Experts of a small language model: a variant of Adam for the experts.
Below are experts of layer 3 (counted from 0) of a mixture-of-experts language model. Rows are named router (the router's row for the expert), up (a neuron's input weights, with its number), down (a neuron's output weights, with its number) and show model dimensions 0-127. Each number is 500 + 40 x the weight over its row's rms, rounded and kept within 0 to 999. Numbers have three digits each.
Before each expert's rows: a language model's description of what the expert responds to; "mostly gets" lists some tokens that are sent to it at least half of the time. This comes from a sample of Wikipedia text that the model never trained on.

# expert 62
It responds to: Football stats, verbs
mostly gets: "However", "used ", "While ", "again ", "Although ", "worked "
router:534482515438476481488540488550425468511462479571508479470491499482443481477468478485455468469486477565511599505466518436519492548551607471540511450480454467539474456501491444459417504451524453393530496544455574438594545527486443452539464485479538457455469510482495485501496444539467399458558534555528558501514559490518491495496560466514551489467514472493498541490473477514487513485415
up0:519516485483520529547434537569495517514455532510406362522502533534538471470479541493581462502521531529566485499553501523522449510528542586503495475439502527541500448582489478536450584466501554493486427572496445578521487517548472525502500450517543546471489386535494473494512469579427478505513488526572447477534528423524498508504523537547501479497487529483532533505461484520455514460505
down0:477501537527462495509514482551460548482521522460555482525538494498465496400528483467482535572493501417535474523471515533536483433517525506566501502451529407464469438525429538468553508494488534534495498530472500563495539541504517528435531507532489547505482444555564499409495492556476518502470518519538511495479558512488473487564477441481472453409601498474424464533439450524520521504530

# expert 33
It responds to: Commas and clause breaks
mostly gets: "\", ", "″", ")", "while ", "), ", "Although "
router:448536475471559515447514507449431479472497533528503463527454459392469530513450494486502494513493441474486459484491531486492494487566589470479440477549501481609538535481534534502420536533528454469496483524528479464521446573451575510609482476510431505535461425482478433420520516489473560541545534556522460546469548439501559434425453464481478455465475493459518553498493562511522575416536
up0:458510549522489526559542488435422532491522521519511491538483496397491528485457462477537465468444482447466568528503494523467453504516416514494518487459535491464507491498482459506564489484455485510508499475483461477474491529476527503431451499563544480480436531524484466520578561448440409425550471459437590530528535512461552452467538555505530468529569542519486537571502473588515493500512
down0:472577485506539512492481538499488426507486496523476569545466515521567465512515553524418520437408479504511537489545514494494572482579467469482504543422490478471476465543471494502489569527444428520481512467438475459549474511369475534436414403582463491555466523580484459496607551520472471456502490553466498457518480506509509421538526560437473476403444461508553519470484487508444502501510

# expert 20
It responds to: Digits and word starts
mostly gets: "Fre", "Ed", "Con", "Ap", "trans", "Pol"
router:485475499556487405497533583466515475499484559563515509558518550487547543515533457387515436399502509473504468466530482476518509448527461495442513465490482475421436538457517454499614507525535478433462489463456558496511480435449514504473435558478474456561474487459458462552491457539516466496452476531468565439465476483586525561494452459494454593469472535468533526534519465443504516477502
up0:549419508456474423480485502504576515496469516458523513567537505564486457436532506465469497461479489453532536514490476451468418504514493523526513497456491522504559469427546437403491445479542545442550464542551463503507481515465516492450518484464505489524516527502492460548546537525492428543522519444561512512523519453432489502511482452442485496494475477528531559486475515553435579529514
down0:543436517528545491485484479533536495537473446493591456551555533572502456542531508499494543522486558450558551474493482494469395569542499464562522487502493481505546526458577452441497445499479547429543488492519510483514472487531524578519498451480487463540491476520519486523471519510542499521482500408502512436453526475507492503523492495453434516486506492523423512512541460623458498535455

# expert 59
It responds to: List and reference markers
mostly gets: "ISBN ", "II ", "’", "III ", "This ", "their "
router:519486464514478539431483444537511597466456484448503487578588472498581513473506453482505514524541579483527509506520437478520560494488505513534449434528455529457404526480509541512525430495451639480566489551515545462505556542535574546436503534549516509495481553515526469449485510490523562535530491478421601461452394514508524481504431533526495527506500427477498413527577532439553480488512
up0:502462492536561478499577502468514521483503517495480484469548477503528471541469457459545513531487541493441521526561447469524533489437545521489526533470498477517442505500483561464445566522505523551523447490502518515489530536558452385554489481573561532470495523486578531442482468506542520466464454518502472426441517527430513556564443515539573534483445440505457508476484510462576421526495
down0:531488512503515508510513527480560525518508496444504480509488479526498524513503490572488510492502475465501514571486495448499479616522536470501514545467576442535469514537537524485559497444540513479418485458508524526483533481497531521425460474537512599528485546454635534471553488481513475495492472513492567519520535615544475441566506543471488474454484480488472425492505459479559515474547

# expert 7
It responds to: Possessives and table headers
mostly gets: "their ", "±% ", "student ", "mother", "city ", "Rank "
router:516467443501541518473501404486540481523553512598472434489519486538573501403575565551533473471497413514547497553497457453531537491544478560455559482503522472497476516416545508474488470573463455416452470481498482487490466505466502477461450476482511468553527574496445500436426527498598481527453515531455453517504477566472464557527482532577523418390520516568546457521414470357469519525513
up0:507532538543440513508462462502508397516486531511520429473504463487460540479541461526529482432474527518555534561468563478559530534505447510475470541541495461557523497417512568548439501465518491436510551446551513513423416540501463492557493543457536433507491494537486467483479500456549499421434490478499536510479472438497503548507472551469547439471561461488437446485467508530434542518438
down0:543559527553480465497515474502465507547510474488532475491450484493517502527550496509493535470452464546487504531490562526480468567468539488505470563466577476530496484438485474507460560498460445470551503540451455502437541534438457507472451444559523534519440437503519397515434566509521482545507446500513476475494525456446517577489601537497572546533479460510524490379495426460433531600571

# expert 12
It responds to: Prepositions and connectives
mostly gets: "As ", "from ", "towards ", "through ", "From ", "At "
router:450515558429534542470497427520567433524452521441424494570512557610478482441547468535563514487543518497426516511487559504484469486546474539545502490464567525571461465501515516484521452486493496517516478457442466453472567513442536532514486522476456517487447525542529468474482433463559496476513485433460508500514487460539466474468465509490569488447558504454471477461488504514491533629506
up0:510523573422478521423499496471497533553560445480484519481477451431434468467460437531519578483516489467476510533418520499479477479528486435450485531474568474538437481472536569543450462449510494487447450451415423450496498498433474517454475502529539519522463503481499488475532508520505506549477540466558457506461472494501461472482478506464480500451562503533496564456468492482513471561459
down0:468513497535605618540400537506515384508451515480532402553439566402510526474522443545476483520562549514504414455460551430521473507507490515448505508506438561489514538552491508470528513509553542468467491469465520524470536551499572504486514452443478485436514510481499483538514512483485493451524515486502532466525476537510486479482434498499492567480499432545512504504469493522551514454387

# expert 23
It responds to: Main verbs after subjects
mostly gets: "took ", "began ", "was ", "joined ", "announced ", "became "
router:464529497472438532413507477592510534485494584529465526514460567539459539498453493483457532481476509553506447495481489568533531518502522501520524544541469471424449484530543518585489500536514464548456493519438530476489538462484462490494503483530538491437479517596477471496499472541520555432467486591448507465506521550535458396453453423492543579566514523522439505482502445538484506495491
up0:530517484453475517544495529497483529500528508478528548544489541423568464475539515556452500553528486536527487512538453521455523536553547473490551563461522480542517476511511426545471440482398449587511513562506492517486594485609502511510509507502528509493493501612473500459459493462535543512579466592511429481489492514546524480550550497494538572524511515533510527510547549508494509488552
down0:492561519466475536523510473549539484547456499514464480530533492477470443463473511522560559537530564502502437515527534492507556455589542569483501539498534557588487417500518530588527491513500527583448471474571515515553462472551566484453481558549397546499498486521453496484470481534540567588495488425567455491480450516464551500524525525443532409470483465455468473480462515504508514466527

# expert 34
It responds to: Table and sentence boundaries
mostly gets: "). ", "\". ", "\n\n", ").", ". ", "', "
router:514478470396432493439486537579489576494441520543430545501391542471477532494508509492578449490604550534458468515410512438524550556523453455503430447545517397529472500478510540539504536521461492484496490411535506458394481515512432481508599515517482445473503471440515455488512547548464485581539550490473469472464531523519530535469475471463465519590484482507495474479541551538519469515488
up0:444525483475480493480540482511490519520444517406529524534497517512451517466514486488502473470525542488513459533470511382473577519424508477489475530518536455453517432468424522530495560466454516478499480569436477490471503536463476508501645535428542444468592503484513492506473554579511519513404482485549499531469411509513561512493506525493532513468430458578561451459522465503502527534448
down0:496513455564475471556517486598495551517482532495400523490497511483535474496481502495479524468413496538534450466561493476478446464504495506451427454423509467519454515544478531478476471446530540563426585478510625462558494420452538493495450477486437571496499528458444454566492475375528507490495474506508445496535542538519485567513468475518484445510513559534519509455535501569514527532537

# expert 61
It responds to: Auxiliaries and clause verbs
mostly gets: "Phylum", "They ", "had ", "Ap", "has ", "who "
router:554451497394408554397524510521516620441525531508526534540559509485488510501488490465575524518455560495543456479564342500510515478461456482447513514544483487479456423542454524477515522521495456518478475484510558551452495447571483493539544453592527510487407535526499492534457438514506521448434500527415481541493532504488541477451538488541483534551478544492493507471532492496542544468586
up0:490502497475452546459504509527503510450497514460445461477494434512473509520466509504534427488480484460485437570498493570528476521476524542547440469526459532502531573446434499516525436514514539600460488501513509513497504484550441507509463459560520540496467499496511511479482522584563579466551562532416469538495512533524457423521449525478582544528529509554459485547533456414501511477499
down0:470532483551563526445496509466536531529480555491488557515521535484508460543416525533567500465469523520540520473502456492450460649479519426485504451506474453471557518473503494553502485546512477601480453453509472407536485495419538514504446468559503558513468503529444478570480521444494477503505473519508424533483471384516473544513524485444568491494497495515449492510491589463501430472482

# expert 14
It responds to: Place names, sentence ends
mostly gets: "States", "England", "century", "France", "JPL ", "India"
router:466527437474548467553531529543534438440462487492502467492533509479489491516521579459483497524471557495453488472502483476494508495506490481479437530474459454532473496419424431533456533491473500537498488504526489480467496495529518581544472472515521447487532524479560447502501503478415549538430534526455511439432443545491514449454463454521504512507525481546418473456563456481522505502507
up0:467530445476487565506474460482545489485477521537419514466467537499459467452471520502494608536566506456483468564524470488514495519533572438479449452530502466506432557477485502455549505515526453479531482500449491476524499482448512514453465415514483458469455565545460480558448545457492537537434468451517441490534497480521481481474501471546581516521439559469522544465483454467538493536505
down0:523447477475497541479470524449537569516474583585522496518484447517480535498514517451488551522474532462515510494545446485434509487474593454568509615527505401534527396496506524551425557521474524501535646524388454490492513527513473435496508477528538517470490498520504563538464514524488558466463422459446518458475513508475498502531532515499458501441431430555497488425511499566531502571522

# expert 58
It responds to: Place-name parts
mostly gets: "Central ", "Green ", "ham ", "free ", "lower ", "low "
router:565485501536494442509535455451537560500547487423489511530463487439551492532568477546481520462487482522496469494496532494565517509479531527511506549511477609439476539478490502477543491530487471475401493481499500456547465522495569515430450450434485524466464538540503542484495552482502456503505488512512586524537502445485498509528541535505513570519553443539499545551416469451539529506497
up0:594476518503475461490458475468510517515484517565499459473488485493423418501515498454503470532478415529541505518557530523529495513556531416489477521626481538524458496449559515445530492474460451449526574427500421500508456511507527498464543513543496534483551555575496428530454530514521537467497480506568546452487517484515529507520463490527492552563481462510446511540503542487559493547486
down0:523459552460495510547481556510469450561544431481482453501462513552464491525527458472470457452510479491515496519520503474485466720498561517508486480548517510523508518447535541531513511534500469482543482472543472563541455500466486494383505570488569427438475531522522449506473542461408499534474494526469468383481506527619531439552480519540411444511473541540486620453593497534453478499489

# expert 47
It responds to: Title head nouns
mostly gets: "|---|---|---|---|---|---|", "List ", "Sir ", "latter ", "Prince ", "Mount "
router:477471451546552519569439541521544453454509554488511613407526523607438454507456432545454586565513476506546429456436447483483456515479521521409510450490530550443539477464464494437491456532487490469526492567547503546542443533476546505546450537534415488519491505605453481483404549468490533502560434534511520533493475438457512500537422475519537431485454451473528496520513517483543527439450
up0:471524541556545532571436461547547429543476545497510481485492561556493547469551498584469403504566445528563461481479519519498474522512464518423458536500557466550597538496517476470489486514522472546534528482518442536568471495460449545495421531523447512511466464546460452539489439449575536500442514429544559509561494508519535470517489544539506487520551530522487456457527467547480522512491
down0:558463451494504531470475556426412493525486524481516469505462473495505489505476551414546584556583548475517506448502520486475515492502535555552563478561497532544531463516511518490510480467499488554526523488474508523512503588421437463527493476488526471502482459560520470485471459455538534496528483572558590466462504444539503449602523431540477425553462487465508500517575551501491542513491

# expert 18
It responds to: Initials, sentence-end punctuation
mostly gets: "\".", ".\"", ").", "HD", "San ", "US"
router:572460516440414520538506442503542490409449528527456477528477487601516496489536426442571391453485493546479549473507468467500496526461485443554558521508509456493501503498514517581584515473559454485479472529418438493509488504546534489555537537496436452482537524534511428527498563439412550481442504484479508427431510508486495465481501542455469498471469500503485501560458542540494423489529
up0:529492550455529468521478489511437486450509514471502452503517493547514500457528459528482483465487456484557503446546538560498465487515529527536646520508483500506470515408500503515527461552424491480539525530484510438536554517505543580461444504410439475462589429477477463530486551541499497450447464476472482576568442466492560444534578461531518505494450464466497528495581462570446520469494
down0:457533463475561489522434546517460479481506457489574561406546492497501516453505544485439473566430456522501541548505524490496470618435499478516509535502440502488483539483474460515438430524556438536455536533583508462532480554532489545429498505492464450477513472483577468479468470531520478524461497517509522521525512429520437449521536472504522521552485475438507552448544494466434488470444

# expert 9
It responds to: Clause boundaries and conjunctions
mostly gets: "while ", "before ", "However", "\". ", "but ", ".\" "
router:495519418502470554463446529543534497496518502470550583601396468518485486397503510492457430491573459531547510507510507505550523475545481449494490500468482415539526470502511505541492485526497466581505511493501505504466458523566523533500530426461540419500492505489527433520517527469507497454523563509530499479431470474496503541512482478511528577529466500490527437457558586548488452505508
up0:467485510541472505528458479527490429489513479535551446531474510509483487442491475541505518575492558428535473538497517551442487498506528493483499440526453497555584481462500450586525495484483547502512512503561478480398499555503516492517496518454530472542532425517468474543465489447470600493504476511498525587412463464528527569519473522507536509479525532565456604505503536531568513515457
down0:537500573560471439521471454509523504538544569508481518510529504435457522538543472515432536483512559517504433468473536477524488557571529493486502595477477579560570513495472506510445434449530472410465518524448540575475475511431528493462459591508545506481490510539433559456496483487425515509496529523466502408543603443521529542496494483570545542500499446542501436526499478495435494446583

# expert 39
It responds to: Topic nouns in biographies
mostly gets: "member ", "album ", "death ", "film", "election", "director "
router:435496461569560482532511583514485465460441460521511439500530579465498513622456448497415537582561481506554523469481438539505505508523452472567508470493492492459522505488599519442518514537549457500451498466430464531503533471485522473506521478535446460526505539522508519466497476514589496456510521513505465497439517480487468469512545493523527495428525503600412517482504520484565499430477
up0:489466513519505505486492493486512480479451514536483407514455537511474526530570475553474484525496526511512467489454470449500481505546458477538484468518490510519524536496531513468535513469490472462505428454495518526558529482532506534566562499541510483451603560490490503545545540498515511518479530524486479395485544490554501555500528472388499501510486521509447548498459459574467433548546
down0:485463513458483439467572493441532439521575424566464438423500481422426570508522453513548491540574472501500553516451539542504515583488489544505498551557509435560483534501493432489426454470536508485542467525486531506506527524503446473588483526566496518423464508455501502549481536457536537607528469568493470488458520500533549523551518497448523520529568536494489509473496521492487438489494

# expert 2
It responds to: Modifier word endings
mostly gets: "military ", "political ", "Northern ", "atic ", "Communist ", "His "
router:466434463607578514460411482452473543520486445493493463452507466478552461494476535516502588544489532444520444496561522490492477473480558433552505481477485478436487517512410530553550478497443518527491479537447483436445483573483526504428513477456601471480499502527443555543554511466544494574569497579502501513505504434446467515606528514494506480470515502542528546476499516511527492465513
up0:487445540504486461532523532493563557486531429470454478583514411487485459502485473508503570429524547497433513441468503481531512500516495511541498527568457513527482515478493505497537491499511478444521474510574394474491547543476535508476520566495503470532521473575471553461538563455508529495534532507515456554519439516484491463475579552509579376520487456494549548529536464439515518439446
down0:473482545521446543453560521503498438468467451470517544523516489515450500513481513419476570458534448506435477483469529538523520541481550483488461481495426431458536508505520508507408454554476540501597467563468436489464523481520456469545472443475483465578493453451439516507474481415461445599505509496546435525422492459480505480439526514489525442586462494450482490410557507499533502458494

# expert 31
It responds to: Foreign word endings
mostly gets: "ja ", "ana ", "ata ", "o ", "ta ", "ma "
router:596524489514500434516491498492525478499522537494524516572505446573535525496463518565491496450468472503469581475441505515456479480506534460539539444489510590499450516417439462497514487500459587480531493512564488527488518527453532424473463547453497487407497490515532549500561511504475493541457548485493551447530553494450509526561522562479541509543469490533502505450451499437510544469558
up0:540536512512508457522484459479533496583481507499571514503532475470517452448547461520481525529492472509469484434525554515464515506422510550452495489557480593505472488454538489489458472504537526467558468525528460493524518439487502460524519515534522502483451506409514540488516458533492522502486410591496447498551465494419535528507580484576493539481529516513511508542497497535447459482525
down0:473503420528517544506511506440480476481498505453505534512467443474513408524486566509471510529468536552482520443558575512485466494472529519470556435471439602475492497440537517495485468538506529467523476451507527498539423459464470542475494574503519474510452461514534520444450489521504446413446509485551593467534509530461525551470519504486458542481525519475432501480481513498527499493572

# expert 36
It responds to: Institutional nouns and adjectives
mostly gets: "international ", "foreign ", "Assembly ", "general ", "professional ", "federal "
router:483437468474533543478508527537472456511508521498454505468579440455521488522449503554521533499518553408451488523530433461451507503496459571516538416481497492511505478534519516524485506550461516530465489479541549505486490483510439532488514481511471547518492495520498501506559441495524527512530482575412497528474487572485466574491485533499454477511461469515488501471506526495548476549562
up0:446504480492501524525484527517574439485427542532544483484521511512521517539475480479490489535556509557438522568478490498481495518450476446590514463448545457488474489512501520442480520504470488549451472498494543536488469541463458481527553515452504524436524555560506500527560487521510520473449524502467525502489478530494461486493452453516540500497439479523491427483468514460511558530501
down0:539492477455445541559443516478510581464485531465524524561518550560481442490468489547532519517493507504551515525529516476468516518592445547522500551510501450516508467494448482496583515536484522555523522473490515513541430497510509522525447450485486554477464471512487546492552563528471482568477532495503504470476449493492435480468548487527478461490533501513476512518447451506485485395465

# expert 28
It responds to: Possessives and plural endings
mostly gets: "their ", "his ", "its ", "His ", "Its ", "s "
router:458466473483544490449457522460484437583516512529440480409582467519501543501448528552522508506508472518471503488516525537474546498517464618466489435532495580502514507514584567570448585517512452501488486545503506486498512471478443510441501523536489493446469537526486537413466483502460571575442466478473459504525531465405506488510483506561540504506477547549512441461519524479494525511523
up0:453501438529522502490500510451498394500425540548468462540498487526519519535478552539490538475541455486447453498513563511583576513631455496549494430555502434454531560469491531515522516467534498473459483523465512503514504498480446499469456463466503469441505509481424522453501505463563521468505562448471523491486550431522523456470545459549519487459471408496493480450508478446464586496473
down0:505467544500568545570501528467494495514484565490486505527472497473534535572520448472540457371371477485498545545451556427517515484461426573444525508514507545521445534467583547524468468463510477499586544500494499491507454550477561519533554458454522475440474481495550476474497438447552462471505457486489525515505511516421536532459500514465495519517492575536623522523502516465493448519507

# expert 51
It responds to: Capitals, plurals, list numbers
mostly gets: "ors", "ans", "M", "St", "MPC ", "ers"
router:522505489471470501505491565451558515517432509480537499505492536522534527486558521406501518365457449479539506516608563450509501477449586535544488518539452513522560533512495505487532571470489455450424577522541521532496436483479479529461528503529520475504498562491426462589472505526495595477506518512509548475488531488446481475518483491468534517497503510456514541491460458481543540554543
up0:566492498512504419561495576469502438558512455552507493489558488508500500542548489461465551438488451538471455533531505422530477494507488578520508540496419512436451535510524542494474539420412564532507547458531565482479505484528530510504481543514507481495605493459474512555479467530497490516466564565489537495507491537447524512551559492493538555480539494583538554543486546462547509448498
down0:520563508459542583525571505493562467483491496477445511442461499527535509527510494480528445479492504456501498544437505491473441584573443579517514494516547510508524476484533509510431460489507528546481437471502525540529500527446443547488457561514503523492417456571503545396485492476503412453460563449520453479506409525554503522464549534539465463468474477457473503463508463525468503548515

# expert 24
It responds to: Mid-word lowercase pieces
mostly gets: "mer", "di", "her", "ist", "ell", "iti"
router:509445538445481533542545544570555510462544475472417485549463553500598477529504469416487392452531454467497517491482561468498469491429449544456509517468481530516426526467542471473499543412466438480535495523465435510518490518536483546603501420447520502484582543529538451574437526536461558439451470540542546507450511469463532468417484520500461509502434560546504513558542509502511470515419
up0:472462478495494545484504533485508501506518445476449520531436481469491504525436525472493473463483469531543543430551547454544465476460519562520511477542541453499495575511542492478476470452447530547464489511470437470532482427490501423527460436445484447504405486558542480480501503470476543484442531481488506510485474514452511492497474403483472526512548446506520558496578554507553505595460
down0:433499482568498556498496465474542487444466465484613506542526515495453497528481567483417499507521490438528443512524445518489524491478458560552550408568482421591491460498565490517576470538484548495492417478483447495497461540449405467504505514516436507536469459457496538458505502407536553586483506520447454566597448427519418419508503555472572457486471412404497470467422502515496467526512

# expert 57
It responds to: First names and interrogatives
mostly gets: "where ", "John ", "using ", "David ", "how ", "across "
router:538575492368615463461483469486524398532528515491508556496521544494508451450568473558477540563436354487478506511496524591503479520429487448461500478474523518525507561432459540507460520522494552518525553530465454463507498518441553442487494527470497456460550480492461524508544513468515461503495518479561535480520529501504428518541563504445459481451537515544470513477468480493492507520495
up0:585460602464455479481574526486417474510500484486536519525536532550564427456505460474484481553520472537547489498480512501540486501494496502492520545449485513539528501492538442484469482417528578455656524512476485488528522531513461489526442510433449500459583460556570504542493513530497513504459496566497506526493465475455449522506541472523531484566475472556519537502530435477517502516511
down0:468471440496498549594536528479558447487495473501475555522497552496428542438517496518512483478468496534468463513531539447458517607464481499529524514493447502532529484480579481554444522500474500504513522496496480506485457492468445479484457519498480453488528511480501411496604537535420483491471474483506478522549448501547447518556503456511513443497437435481494504567416548539479546441527

# expert 25
It responds to: Name pieces and dates
mostly gets: "See ", "Preceded ", "esh", "enn", "ush", "ow"
router:523473573438459478539579458487470511414499550563500492522509523485455568474553443513523430466481521508508588466475468530448471489534493507488433547472522460526467524490544479481449525527525481462434522474537496510454518547523444491452489485494510408500488497521475519519432509540562420484515445454519531511484548555521474520483421487506476508421489553544517482501480434472451478489442
up0:564480553398459453507498515513455533426467488466533470588507467461493485489529440458496491442513461489533427502441502484480530500536501563487514553460538495476518542515461437579522498543525492522514500475470454428474585477510530550488551490427489471423509429455519495521512483505462478549454425453493536529444468518523560558506580472513513596459479430547541512534498520512427487426510
down0:521500475504475461435510469513464567475504431503495526507524543548527450491546487538480511403533546492510473514522484444517555599463473514532500524520507550493500452558443548537551500510502532626505527524506509428521520496449472593552543491418423509580480538552530538518548531551522512496531506500476505563514480509567483499464516525473447527506482465434477492491498447465538485582451

# expert 50
It responds to: Post-comma connectives
mostly gets: "\", ", "', ", "also ", "often ", "initially ", ",\" "
router:434489474441518539440510582500484497535482518472507521527405479436496499523435421494492448447526558517487476564465483512497563515622439547482550447536482470493506465453507518480480523492470465441527482469497525471486390503467441540607528512501533533513490529468471452465478546492509502483504499552473515556516469493452516428494446468466486470539502483452556483475509473559499534498534
up3:475527458569560578514533500468543448527463533498437411478458475463531558528488460520571486498496535505433487537501492474540501508495468499537465514492463476566490522492531489455493471576456467488463554506506529498496465518475510532486568393509480557485475517405536504533546505486471454535530503522509540379461571497448483524477561512507525503525501519499437470513525502524473452530502
down3:510568469485532534445477407424472484515462482597571539465539585552487415488454597575455468508501391479510465507478542427534495630510532476566577511472547503466472465491501527532514482522494516528511560458588469451484495487455491503515523543567520541531435478522460491538485468570451539439465484515529517460497488476461512425494503479521511506486449559524496546512472584479495508563503

# expert 48
It responds to: Descriptive adjectives before nouns
mostly gets: "American ", "small ", "German ", "Indian ", "Chinese ", "Spanish "
router:617513507537527447564459494469540449527455530428514434476530539585585485506512489525483516437459523489460488495437484493493545473557536411501497544471559517517475557462502459415534568494468533437537528489504526521563464539432564513492492459468433484510480484488494465545477527501501549556502480518487500476481446514524438485578545527433441409451520492521543541470490504484566460499455
up0:514538535555509489516487499557495424498590444556497542448504560517553434558465514517468512509528525501444468491492495473497486515559543468483557464476515451500568491534460437506574501430496467455538478471560503476533515542486459515494504595489469467445523458504491570540481505518486482493541479432512474471506443489522597498459531605422513499446524498494537526548545546453558434454467
down0:543515546516511486458482431506489510533512470476514518504496551568486518496451546551481527495529536488502377430487495463551554544540453441503563482444496551477471477529432498547509536552456470479494440479543514462498559479467467564409479480538478444488494549521536591517547459526464511452564453515542546445496473486519494530569516561454501567459487523471548410552535476494422520547474

# expert 17
It responds to: Clause-joining punctuation
mostly gets: "', ", "\", ", ", ", "In ", ",\" ", "Since "
router:522539542476471497444505456526520485437470564482543496495502559513507480483492446584488393482537489537521458583470414528523509528534464525452470483464498475614499543540507509523441558471523446492528508533544503449509509519425470551595454471497468497476449541545512473440456522515457483451513452513470413525572557473544457469406566484476482465558480532478495551438500499468417557465545
up0:493488570470429450487462455499524515455481455503512476499514455535474518457488554525462466491481475512493485441433486488511449509528502559517486473526560553512515431514556492498490534542432484431463495554519500514449453453482452566523487559518519447466523505486501475502519499504471534509477465451517469488558433477521520489482509493550490502432445495476504515521515447460461495442495
down0:538479519449569559474504568445566443456462477516510504496431499403519458488462488490528460537596470485556517471485538497549434512488566495527468523485502489466468458481480452548535485488589472516490489475498530485490464503462513523509542589579502384513489460512487572572516528453436516512565527514416529492509546516491464465495495529502502536487460492541487612463570500624542537525546

# expert 27
It responds to: Mid-word name fragments
mostly gets: "fix", "Dar", "HD", "loan", "cool", "contest"
router:535496415447457412535527609464589443464482428519462528483482459462500533597558376455417417444551545557508483508518431487416491443571495510523505457457512504455515446441513480512564527494552456433499531462447454541489469499533493486568502469473477519481510470520469502571507471534471449484507572472570524456472521524450495460462477473502462497483476484534481487526445517476537508535450
up0:519461443543519492522518536517533477549469457449461543540468514497560507575537488513501495440502554535492549517449517557542488506485469437593514512548475488417542468530509464475500515478494474498487484486522534529489531479503514455589566468493536508525567468510494525470436503491472462527512529525523560503521560542476449487519491491501499515505569559434372532471466553481644499525477
down0:464593410471582621478479591528543464525503509431536538477456474463526428473441543519538484568456554479449532503529507502482479497489515487513536451524505459474501461467490537513449507487576495526456428584527488444431608526505542469543485475516460496508562490495502473425440540480501495530545493518476422450470529481476565566462409471534476501537570476498486520472515547504503473540535

# expert 0
It responds to: Word-initial capital pieces
mostly gets: "Jo", "Ma", "CV", "Mo", "Ry", "Tor"
router:491570544475476383575535615533442530588453461539522461492561515545491576480574429460487494496486477543509476458508424528536435526568507507472527510517519542515515487471458455513451567451485426412513593454490492539469442510507465479528469482546479458437496550518519530559501476488485503477472454467536569501524490516539478472545468465507465489454475538467523500514498576461494474502489
up0:508480558560516512541468448514554508528431564533561510598401516509511526509526474518542506539494483569501455502513454542396491520501534502428421498523523568574576537535481463473465453541543462586442472498582503470532532501492517534493598530463385423482509505465546478487579506472471503476528472560511474455478489458542441473543475466511455439490547552530424453497535508519594431476515
down0:520482559529489518499497437513541500462561513522460502454544557506431588477480514472579537530454517570533573470508398513503455521468562517440512497462449495525475522508473495502495522494557433531458520539509465466610492526552520552493518487497454542568422538558613567425511499483489501467424525598505451460495465501480509539507497509459486492528525484534490527527507543484471542451494

# expert 19
It responds to: Section and infobox headings
mostly gets: "States", "|---|---|---|---|---|---|", "|---|---|---|---|", "idae", "Country", "|---|---|---|"
router:480471457512474574495419428479486515548490513528458475456559490492416472498522520489477517518512578491457537468438488527396545501432516510438519548498450484579498523486470469517497472535543472509537460460558481513483539459463483530560486498449478515469449519541471509452490518512556496466482470522465452420493475549511533507452499501482452521507532456542470473541554531544453491551560
up0:462491457511476566473500508482533465495505476465473538519485454443491447512486521462486473495500433457539542538522434530489502483451438512433470454547477434516416544463524515429459480422495505536506454580485494477500527438502483515525505471472472483538503505521494493507454454533525556475478488500408543496455492433544477479477535493473479590500552511540456484504620563472494525471551
down0:482474493467517519535554498474534443486487534490484441574514501486485540500488535517514533521517547504483458520531452489428585542503517502457535501521414483557532525523501459456508490524476455540516544371481447479535470457602522542507475472521474550427477502492500470516477512465518517513439502402584453473474427531474483515523488434534485480478506474451496529465469508472479458445538